{"n_layer": 9, "d_model": 320, "n_experts": 32, "experts_per_token": 2, "d_expert": 96, "d_shared_expert": 0, "activation": "bilinear", "moe_layers": [0, 1, 2, 3, 4, 5, 6, 7, 8], "router_score": "sigmoid", "normalize_top_k": true, "routed_scale": 1.0, "balance_loss": 0.000982, "balance_bias": true, "init_std_router": 0.00781, "lr_router": 0.00059, "vocab_size": 2048, "norm": "rmsnorm", "norm_eps": 1e-05, "tie_embeddings": "early", "optimizer": "soap_variant", "lr": 0.00354, "beta1": 0.95, "beta2": 0.98, "grad_clip": 2.0, "batch_tokens": [32768, 65536, 131072], "seq_len": 2048, "train_tokens": 250000000, "steps": 3936, "dataset": "wikipedia_en"}
Below are experts of layer 3 (counted from 0) of a mixture-of-experts language model. Rows are named router (the router's row for the expert), gate (a neuron's input weights, with its number), up (a neuron's input weights, with its number), down (a neuron's output weights, with its number) and show model dimensions 0-159. Each number is 128 + 32 x the weight over its row's rms, rounded and kept within 0 to 255. Numbers have three digits each.
Before each expert's rows: a language model's description of what the expert responds to; "comes after" lists some tokens at least twice as common just before its tokens as in all text. This comes from a sample of Wikipedia text that the model never trained on. Tokens count by the router's weight.

# expert 27
Description: Middle syllables of longer words such as il, or, li, ro, ver, br: reliability, corporations, Mansilla, white-lipped.
comes after: " ", ".", " b", "c", " c", " w"
router:136169115097111132107149127066154133179154071105132151103196165126129099092151157089116069130162135146106158160094114146103123087145104123148132154122147109097118126183100151092082179059157102178103117161139169088165165162161110074115094081116121139101081076133137141129193145140121093129157159143180173047087153095142159094062153096143168124162090114167077051109170115108095131130114098089102099093160112107153129121141065142129090067128094170202163125076115159189140165101143116
gate0:176169151122162087143126119105142059118191198167123128165091079174101150082156122131149151129066118081095118101085121153084097141139167103143110188063131130115103118151147133149213121136132075098186102091132124083128121107156124171075112095125174096129110115152161111152089093108164074089146174154093073162106149093139149069092104117186089101123088126140116110106116140088138199150114146148155097158121090165110141156145106156131168080158114139107116123101112188093148146113122087
up0:132128131110152162146109122140123105174120168124111185162134104127216054154180155139112115120151126122183097154147056081100126161071140155113104167159108171121151111085104103103175107153189076102144061179176133140104145123169101104082154167176124101139149115120115058061142164102169109098111119112108105183131150105170142137143068161125129143143145086126114096092115153120109122111166085166117083080090159118164029141176152142116111135124127149102097100145081109129113101157142130
down0:165125138110125164053066098110088159107131108113166109147171130106121129146100063190091122082041113149148174090137100145075205083130093150128109122124133167171122202092093103161134128082117090162093145155138153088159136184137100149123160106086049143128143099084158144107104221088170101103089117130125106109152154131125093167151086142149087164116120113140131138180148110118130087153154147170104193103170146115173137115117142124106107131142061142123153140097047171129134116147120135

# expert 11
Description: Year, day and month tokens in dates and tables, such as 19, 2006, May, 15, plus dashes and inner syllables te, va, ven.
comes after: " |", " in", " on", "|", ":", " August"
router:115148126110089160111120138047082124154112085131130087120175151155114088098189156141169083160219132144122155120067160105126084089124075072122109134186111143096065150158090125095118155095126160176160085132122157071161196128129093109142120092151083170124078148119136114101131162111141183094134127189177200133111146140117147118097086089156152101134086101128100093079142090093170102111144077181130105131172096081110140126105073134120114129096094156147062162126097099111145142107089118
gate0:122135044143154155111089101117146098148110166134094164145159065099104135143107139096145149118177197165153077122103126180195074101142127081097052146131097141147123115136098153092062141100174128138117118155168127069123153103109183152160122140123075109146118062126126126062116103136159132101196140116166082106140127101130090117140131141117091120167110171178155118148103158148101086151149125176195188117083180092111099085160122158097116115133132096107152142164178133160134128077116145
up0:132153115143088092191113141156129151172162060165133134129107183064136089112156085167086128172120114112159164141163109161087126170072080090150178115098135083147080095133166173119116116186154139083081159083094115142114110148070121210120137119114100157051113136182159085106152090108146161106173143153156091131144103102082135058171141084111138122136122131114149157116163196102160139101123105121127154119151119131107145102148098148164117151129122122076101127134147149099127056091168124
down0:133146129131141127119142067139167146094134170115169161160104115104150162079146142133148165074187073220117153128189170099148165140146069118181122107112160112136148081146113157082120133117087177134075153069108151106123097075134163076191119124129119144153104159188102124129137079175142160140149147193072165113145154111108142074140154154118092105168126154089190113120124113118117103095157139116122151156109139073072067109106159155202134129113087123129107198165128175118104158118112162

# expert 13
Description: Pipe characters separating table cells, table divider rows, and semicolons or slashes in lists, mostly in numeric or sports tables.
comes after: "\n", ")", " 0", " |", " ", " —"
router:136133127139113136140126178140070059152147074115142158095157146175091027110140112109149112133140137115115185144132155113123145003132033151148135134105116136100126155117134147121083184087111131170154137134154149091143159134168128133139121156151040111099120099147116116174135123144140116181154180165179152017120123128119117115107081127153135075094108042174086072083146102120096093131183086121137115139207111091147129138094068145127059081109117114134099104123125109157096157108149146
gate0:142115107134082089096140105153102144096135135119142103068148111143084096152068174111130079153187133097131168109119163137164117162108117164146170083111091075092122170112113052106127143125162176113119142152125135166091164152146089123157189035149139123128139139124078153105099115153093115127160090137063075178103149133128113093187166132186131224202095151162089073175176070121142125126109097135130125107167054133146159098107091142120083113062141099087139151095170100094130088160136141
up0:116121111123101146108120166129141175117154138127156142205140070086133181129142106165038138078099122158089128113119150089145115129122105087128086134173155175101144132093158095114086125136138142124114105038202167095115104093156127078075098197126146104117172104116151134107121182104187124161125198159162141099141158123129155119072188175123149086087125136143110146125083233187174109161102141064187138122106078092132091107117174139121169127198111092183098118134099145124107102068183106
down0:092137095173130139133109128190147129136123161128138130108093106166146135059135127073142116152123138120154095125103158110123145121121146089106109059066136076119151120204119138140124174108185202122215143126172119107105105140083162072118154102094148117078113147151082188104075080115119152094126092133187160154104138107081099133137110085162116112157136146059090134138081101116159065122127134149103138187154136129087165126115036151069155171130137151067161102130102144117120155159123125

# expert 30
Description: Function words linking phrases, of, and, to, for, with, by, from, plus past-tense ed endings: rise of, issued to, tried.
comes after: "ed", "s", "ing", "ation", "ated", "ity"
router:142185084131078142109146107088101106181099067094057093085189135154140100068149140135157103133183129182070177133117147096078094118116119112167157185131115107136112129135093097100150136108157068130091147176149108074094090101188187062144108108147113137100171151114157117143162162090135120146120201137175135039115141099124097150113119113156132064139107101160141081102182100112100080148160106115171043120189111074129118126108094164088139102125129134128081107142102111167110179109169116
gate0:119146128141132127124037117065121177188164120076054144072128134114124074180158124149119150058148127167128115146166190160155132144107142140109187162109125100108115177151106101140140113142136112166133088148119081159136086107136096127170195049136163172150080072097126121089138185147132078055082130169145142101144125120085131149121114141141069125146166123185121166142171177082120168083146100107134128106125079110128170036155056166125126084108096217141160147110109128094149142118196119
up0:105128088105114117124173144190169054136136132113110067132132168161148175100082125158115113126139086131082155163072080133089105076183154115177167117098182125100133067130090149135117100084150199117076145051103141097143137130119152111085113114117143086094144130146155131129113096079117124151150158098137124180074123120175140122118167062126194130156106128121206098090098147092132198138127133112151103149085142158135109143107169092194144106154136119125109126102124111104123108138139118
down0:131067110118141153117130118103112123123129164166153155176010138106132159186134124127154152089127104092077109152134121099145139100109135158151154148194136167084136165117071128186153109164163180119098145069117173103121062169097106170158108164091115079147128100190181170125168081117074163171096171090141120137065130104106085113102149135143133107142055124133115123149168075134076088104255158101106157142127142117090121100108098111068121114074119104116140137085136166123082107168144148

# expert 25
Description: Space-preceded capitalized first syllables of proper names and places, e.g. Ber in Berlin, Ma in Macedonia, Pat in Patreon.
comes after: " |", ",", " the", "-", ":", " of"
router:120155109152108118103132101065115138152087105121138143091172201182147004131130140140177084157122170161133164163105119119104122035094083086129152164136102122125109114153134140100101184107141147158135153124104162108170171114146091119144129109135133126060123117151107133174139199060108148161112186144147152079100109161115138145115086075177153097130109122134115106119156116186130105174186098143197141094190115093135132155048086143108098117093082125145071092093079136131128156071181093
gate0:138139120140119091126126184094079053102142075148106138129068177107150149081120152113148107125118092147170141164137184181127104140177176132190098087130143100110157135149115104153112132102182161127142118103090144142104144118140131151196176124119105109120135188140122079162084071156095138104122094082162106136190119204110101060158135138128101123157161109094097131092119056192115101121133146167087165106105123135138099132122148168129132177150156112138126132160080119155169128146196151
up0:198112181175118113119099145107051160094112140169093074111159142133138066164164133083127084178077147082138142174091135140095134105155191149125141133154186136152118152103126133094065173151159104137128186061152131131137156098120163082160128110147058104093063151159099107136073099110093136088122111113151054128164144123146147090169120131082134157138132099092138153076094075124081114111138140093148195117138110118121102149072139149104158173129146108148114099171135181129182176106168108
down0:135147109134170138089165108136073154126087120150091139178156157166108116131114096105131093170109144088117147068181095099136166101139102123121122168156099089105099132109101177158104100166152133168137151165144036156076117102142079149175131139136178082114113159137095143175079115117072165123105118080114158157214127146128148120108138102158172084159141056167101138123132125097121161128148205156067103053081115129116121134110120092063124157172100172140160236105107104190121078091135152

# expert 31
Description: Number tokens and digit pieces in years, dates, coordinates, catalogue numbers and table figures, e.g. 20-17, 49°13′, (73738).
comes after: " |", " 19", ".", ",", "–", "|"
router:155166110090114147103126168032096122130123124120149151146193125161158035093129106113138097108125143114177127161134142124109122104116070103080157135135126130115123171120113144072138149102112073167150123152144133105113137137199109101107172136158106141057135128152094126124107141073142111111117166169161139129112151160116118160102106054144133096165069140178128109068174106151150120179112037152117145089188074087144119153080092146078195102117122146120104121146145124172083182098148100
gate0:121122122126102133149114113089115163085113162108161167090163144081057142159154136131145107089082131179130127102160149053167154189126113127134107153155099163105142095102128128112123179141164084094071183148077109172068162129194140113138164114150183138062077147108102098132129116060092126127142149081151128146152180142113100144116099097118095168136177130140161114100096139180097157136148096150146105121164159141165125092115138117127171133107157139170166163124122019138142180111095125
up0:159156118138131133184127126152149147160135094123142209114158114123144161098119153125123132184085127157092160115168158122151145097159125134107135098173122146172143131166188122148125134148119147106153099112089076120133169154150135137097161124100125141125094047163123163115113130135157163166156123116115181138096096106086137135147122151152158106173078112136121109174149137112101083145173102108097160150149100141086142165168159098171088169084143071064130143105139145174124180218070111
down0:088058081149204101074126131184150152115166109146063132180158103112097144126095180087135166069123115075152102073143137127165129127114119135155134134134156157147129129123139105072112075161174058127115122165165097174107131091139146166135159123179127115111080121111108116126154089123112130159173120157167107158096164138142114127099139121131134143044107152140167155177119142126125143170095121135185094099088121204082167134151255127141164096078166053134148155102113151132162138106156170

# expert 1
Description: Space-preceded single capitals or capital pieces opening a proper noun or title word, e.g. C in Cervo, A in AR 361, U in US.
comes after: " |", "-", ",", ":", " the", " of"
router:114112123104122141094127137076130124144162096144099125133180225149086099070154110178132074151126119176134218180080145062112067030132102078121105103124152131117109133149092165118109134111153121184114104155135131067117159077129157099163131114143116135092134099128126174121156167128117127147189154163148104076131114175125120143113096099139143070159095110164127119094219150125149103141155108120126115138188111107141144141079085178166167059089124128164071118130086129108091131107143157
gate0:107133133124152117064065132149134138136139073104195136109116110142135161170189136166107123106055167058099064185136107174107148132188166146147062158179101221121142125153132129065129119145128053137143122151136072117105134145186136134111086072110126079051190153109133074173123133100152093133028068095147180146145156121100131107133129188111091107145132119140131117107110151166171117088081101144150131125133092147146135085126137141102118150179095164136164128218149132132155084086148141
up0:166110147079157136129113119098106157166145106098182130145112146171148092124164167127119174130142176127107176137130178165106133155114104116169181152075133176099116150092127159162146112117117115150182106147078070114180128110132140164094139080147136152107112174097115136129148164123133092201130088134208170178162143104134097127060133163067105090158107080140153154110115154101139089099115107073134141159121138143121185075110132151109070113153108099154155106132154112115170085168080184
down0:116144123122121081163103178135062078196163159099113090158155081114112113085159113112093178178113126125172120173189089195180125086117121110135143147111113105119113151164105119131111120137157144180135179219095097170174108089142128096067122082128161147095131201083141156128104074098212172119113143068191112084126124143102140162105172066096157133099137147088093151110145153113106161125154133077135150174084058127119093090095166105088113119151143160128108117102188174114162084121120130

# expert 17
Description: Hyphens, colons, pipes and line breaks in infoboxes, lists and tables, plus the n in Rank and Languages after a list dash.
comes after: "\n", "-", ")", "|", "er", " Born"
router:104146097079092115069166147122126100158086060111147116133178169151155103105132127149168090089127113103138143135068128097109122097118121122159134184127136132130099144190137145082124133067143054140143082111157156079181148154112160101146179099086134135115139140114101185116200145111152138115128181108168155145145136163123151091120123101155114114091132119141150113094127090149132102137103149164146061196181063077147129179078087147138187116127083158168125134144129078142107118101136108
gate0:106118181155127148088166097099143166124095175147155113111091151178168087147163088127149097137101119164093101119162146096124164175117119103119092175075156134162159120170123103155099110122114094133132134131123182109094139113182165123120142178127133082120181140128130123145045115103158105176159145060158147155137141150134111149126133156182070073104117161164103100051134179167069105130134120188110148084086092167100133133066122151108147104110142102125146159095162175108061107087133170
up0:120150137115130159161066110124165152122131116138165116061174083137061151163140149146102138120144162029182132171047099131182114155079154126183144094163112093143156092095116137140159154143117107167200159134163154132181060142061110144140088104168093094152073113172150164056172204147117177140124157172161095130125130116096105121119092213130152124147148157112150122132138055095141151153113098089125087113134121144159134134186133164128115152110120134132144147159109105135151103190159141
down0:105178162158150107135154109096160103079199142156150161095126187163093169097083130186097127125106221129093155099217059085137089131070066151124132153103101141109156070146097156115123142110207158119061135107169166097154095120160095206123142176104160151185146132120138104137137099071134186147151133118139101146122102138078129143117117100157147099083144146129133119129163113114104160105153077093086140125089123156155176099146112159088152150166177148133121139131142108177137107128125165

# expert 16
Description: Unspaced capitals in acronyms and codes, or word starts after a newline or parenthesis, e.g. GNIS, CB/RH, KPIK, Los after a line break.
comes after: "\n", " (", " \"", "S", " U", "A"
router:172158127096094118088154122116131124157100101129118156059148144134101076138102121125147105111139178116161127177151107135148127102122046138146161155127139153091103131129127135086078152085136125180161147116138167076149141100130142121108141135097082134112077118142109167115123162133152134117126143145194158031121189126118096211078068133147128116115127146132073105126190133170147156134171090163173095143142087060120140117101089216157200070091077130112068101064152121099116133113177142
gate0:149115202161138153128150108163138163160159180155168121189108164136181099120088118060102124082137149116128144103095180123122134099140110101100123118109127118073175138156139078087134100106129127191127072201100182173121114122089139132127136118133111144116106088117157144143090130176091127126074087096100136099161107122128076129102110145103126120150118093138099145032068153117128126126149104152089093147066142107135138090109101092170144099100098096113200172126127105097118147149123042
up0:126167081130188161089126112140206126106166139103133148104129097112112157118134184145097139148132107114170110123071053097110145114089119138151123212177081096157144125162195184131136138174123150135103100095161101106135195130156135153124071087175161101183099102106101127112086113072155135150138136135125138070140138176102102177152164130121081093102132120112117143124125137124116141109151146161143076105123150163139219117162058141161121090193135123058104143136124111148060115077176132
down0:110117111081118119157130084104093141168186198160181178127093191155128100148151118131114159162176157062155149144169147157112119169157057124059084140104163102134149124114130170101166133072146121117118145107090135142102150183127137136129108108125128166164080075131163167131162182113068130123163147056090147148098134086096140085153119136123194155122130117131163154088072123099116098149101058144091154142119116163175119144084070101175116112142160116158138118148115159132182176083100152

# expert 2
Description: First piece of a multi-piece word after a space, often prefixes and short openings such as re, con, pro, gr, f.
comes after: " the", " a", " and", " to", " of", " was"
router:097149134101102130148152164077104119150133065079112128116174210115158107135113137113147059145136157150130155144112109047110081152108100063122147099166113139109099129177136176121074190052130128196118158117123150103129171108119100106116125069126117173068127104168148137153149184093111144186157111158167120118099138150125123112108106118148153096115170106161118086087141144183102058138183088139128094144154130070143071152117096166149131121138138117161102104119121114117122207089182139
gate0:193086131122162155088127104119140115153077122183121182133123127104176105101190070142165151124168154138149092086125076089154157110081137128087091137105078145110159196104150125160134107085110134118085149124169149187160137094115085169131079061171129085159112124140081105151129104096101110100087114174143107182123140185128145144118177204164166135145128103168159157193106156100156096094154116139109157175125166130113120123068070074119167081140126115112147083083160162112098117093109116
up0:142111115156112116093068125123147177105155164113151107098119119118090142121085212134099148113110078131110130152138160172150177095204136080119137073175179123113115113143150199138162113118144161159132105134106104079073172082117130085164125169081096140073120120128163137036129120174137098151155121058114190040134124098099123094100156084150100087092162171084110121111134106132161180175117178110191062088101109113149113113134161154131087158153119089132164180143080098159157121140147166
down0:142111141127050117160150148107172144147130129090097142081150145152084199128128148147203128102156096117155119154154100153101154175130103147129152168098136162101165088155146202083131124136136169111168138113123128138117143014165116073112128150114160132112096178073123069128165101139162087099125055116091175094128081106172105060132167129130130088082096105118094192044095174107122106121128143113210109058117117146117075138095137139122128128156096151123127095128135133128165158122185146

# expert 24
Description: Blank space tokens in table cells and between words, plus letter pieces t, e, ta, et inside words: Repetitiveness, Rehovot, Fort.
comes after: " |", " the", " a", " and", " was", "|"
router:123123134116122109119135130000124083151122078122135130124153108198130146081149161120177060092174143118105139147112131033132090059115120053123074102138137150150124117198125209066108227107093160168160106138114146072119126164130148105165145135088088142101158112154122125105165206092131091147129153132179151135136169087113079107138125147126144098096122114143112107116146094113156111118139070119180116120216137122117112142141083167078134137143123092132142130110113115103098106127139128
gate0:137135063087169135129108111110153105148133184124121094144132159157039106145136137134150161121135147133109115153183105062083162130108079116074147106135116157137148116102095097132160204135153161141103156164106130129175147164122148097135136095122144100082087127066126158158141093186130128137155107128198097176132162049145085126163086156103166124120157163090155040120214170108134084118108104146157111164135094127133148153161125121139167182112202182150117085175106125118183118217129160
up0:173177110129186131174117127129163091132134210123092188116106093156132149104097142143169161156115141057140130159146089127152121085176141095176150195069117097129108113075078132145174224161137134146145185180136137098119169126141087121117138094123115173137067130108128106111100125119127151049098119122155134119146128126148154107166095125101101128141127144137171104087192111055161141067121091132122118167130120073114106104133145157109110129116114087152181111144097061083121102144121101
down0:069116089128117124135150091125149150129115091080125106107096109160166151135158140177146170157082180101134130055118098094224170105115175126113130166107223155131124136099125172166176145073184084137144155140136115183113131156175209112138128121136148171119134098138140130140142075097151143162151158094109111106152120165095133137096206019116165168121166119150098132092104143113121130159174148122086161139134130117175136102117127088125158163136172144144170098108173182151065153123087104

# expert 9
Description: Articles and possessive determiners opening a noun phrase, usually after prepositions: the, a, an, his, their, its, first.
comes after: " of", " in", "'", " the", " to", "."
router:115136105111084176138124103066081110188167061116093120082154171124153104146192104158156032099098164122127188146096140119119116083149137108105133163129112142129118132176118123114138102091165117178139140095142126129178210124143068116118125117162123125119105109172111107099132176145107116111164126207152148113099140156151137112106070110155134096164104096186095105100208083162141097160181064161130113158162114131165133130155109192145151099120114084113096167099174078139104137079149142
gate0:085126147130136144150156137108122085114094051137135166115074121135119127138192132148108080120120144125115112184166099141132151119124116151156123130110152175079097108138130143129127129111118077104124112152182138178062181159158082129144139107138129084131138126123160113153164192099079109121112193154171121124057151102133142147129162174078106150096074107152109108038128119071071107109147103086151127077085127141132193184173172128162086115123119138086222102170126192159066186056116118
up0:109164176146146145135120116128124147085136147132151134121124108167137151160173122100110117140145152145097169139131122142138144107151142120127145081113111145115140118154167056121093198104094131172171084080095179179123179136120099130141161217114096121134147085190174176074132168111072106079144136115061145092085214111133099136128171158134134165054073107151098050160116205138102153150101108132143127091088112106162119098142112127127189118139125127111175125136115162108069135121127164
down0:127094197139192133143103097140088128111055131174137128117155074119140073112191146170108111113136145141109081104154127129167142120062123141093199136168138181089095123144138056108077114123146121146145118171050081160153186134121117179095153196163184106121052154195177126128099191159122166051107146120100101142046112128153102113098160108074107136154073136177133086087188180173110144120158119141172114123160037097097185162169180175109133110138130122159142136097086090128110118120116112

# expert 10
Description: Newlines and heading markers like ==, ===, plus closing periods and quotes, especially around section headings, list items and table rows.
comes after: "\n", ".", " |", ")", "==", "==="
router:078159106117117149119115083048158146155174048129084119063158175114158080106183143126180071158161142108113139121133146103114143067138086072077134182141116104136122132161091119089115185097180147162166109120118155095120130125146106135166143123136073139099092136101150168151132159108095150119111170125176125079097152160110135182113087081149163087131119124106123101118133088130117091138183121152178143173143120087151076104080083172106181108090059105153108107073106106190092141105155146
gate0:108106179169063110127181125151156150143127091115155129086079172101114158127103182154146081176105118129182163135103188136152160139155118158144130126136123093134164122114085116108158124131074156128097162169117148163110120089108115099119167133109147142115093110113140171112157131106104119083113053133121137157105126118158118119153110224176125111128167093106144093161118150127132176104163114071101105117121103173145126128093131140133121096093173119168126133094129141118142178144136108
up0:118135115171111090122156142158170085141174084077156107104089161062109182105122166145147063181131066154201135133073171146158173090151149133135103069124130137100119111105077040141131142128109121108086142123146133166145078078148156096196157057118122163128068158167138147134177094119093126133116060098096122097110147141162113107151064115151112140159183111099110097097046104084099170134170171103143142089117133125137117098110095217142121114091189095134118119112156157098153177161101123
down0:118145094099133098119111096087106099083098074108151158117094090087102159136210106098124137141109073060058092116124168152163137116142070114114104091175090080085141153126157143121161091152078099136090161156145119169154075201100175111131180040114115179182122155097137143155135131148119068132202119123162077155100154140089070115097151141096155157159108113095178078119142169088130144142093221140122174110094150098167068134142133111127119163109100132109072122061141177102104180153158067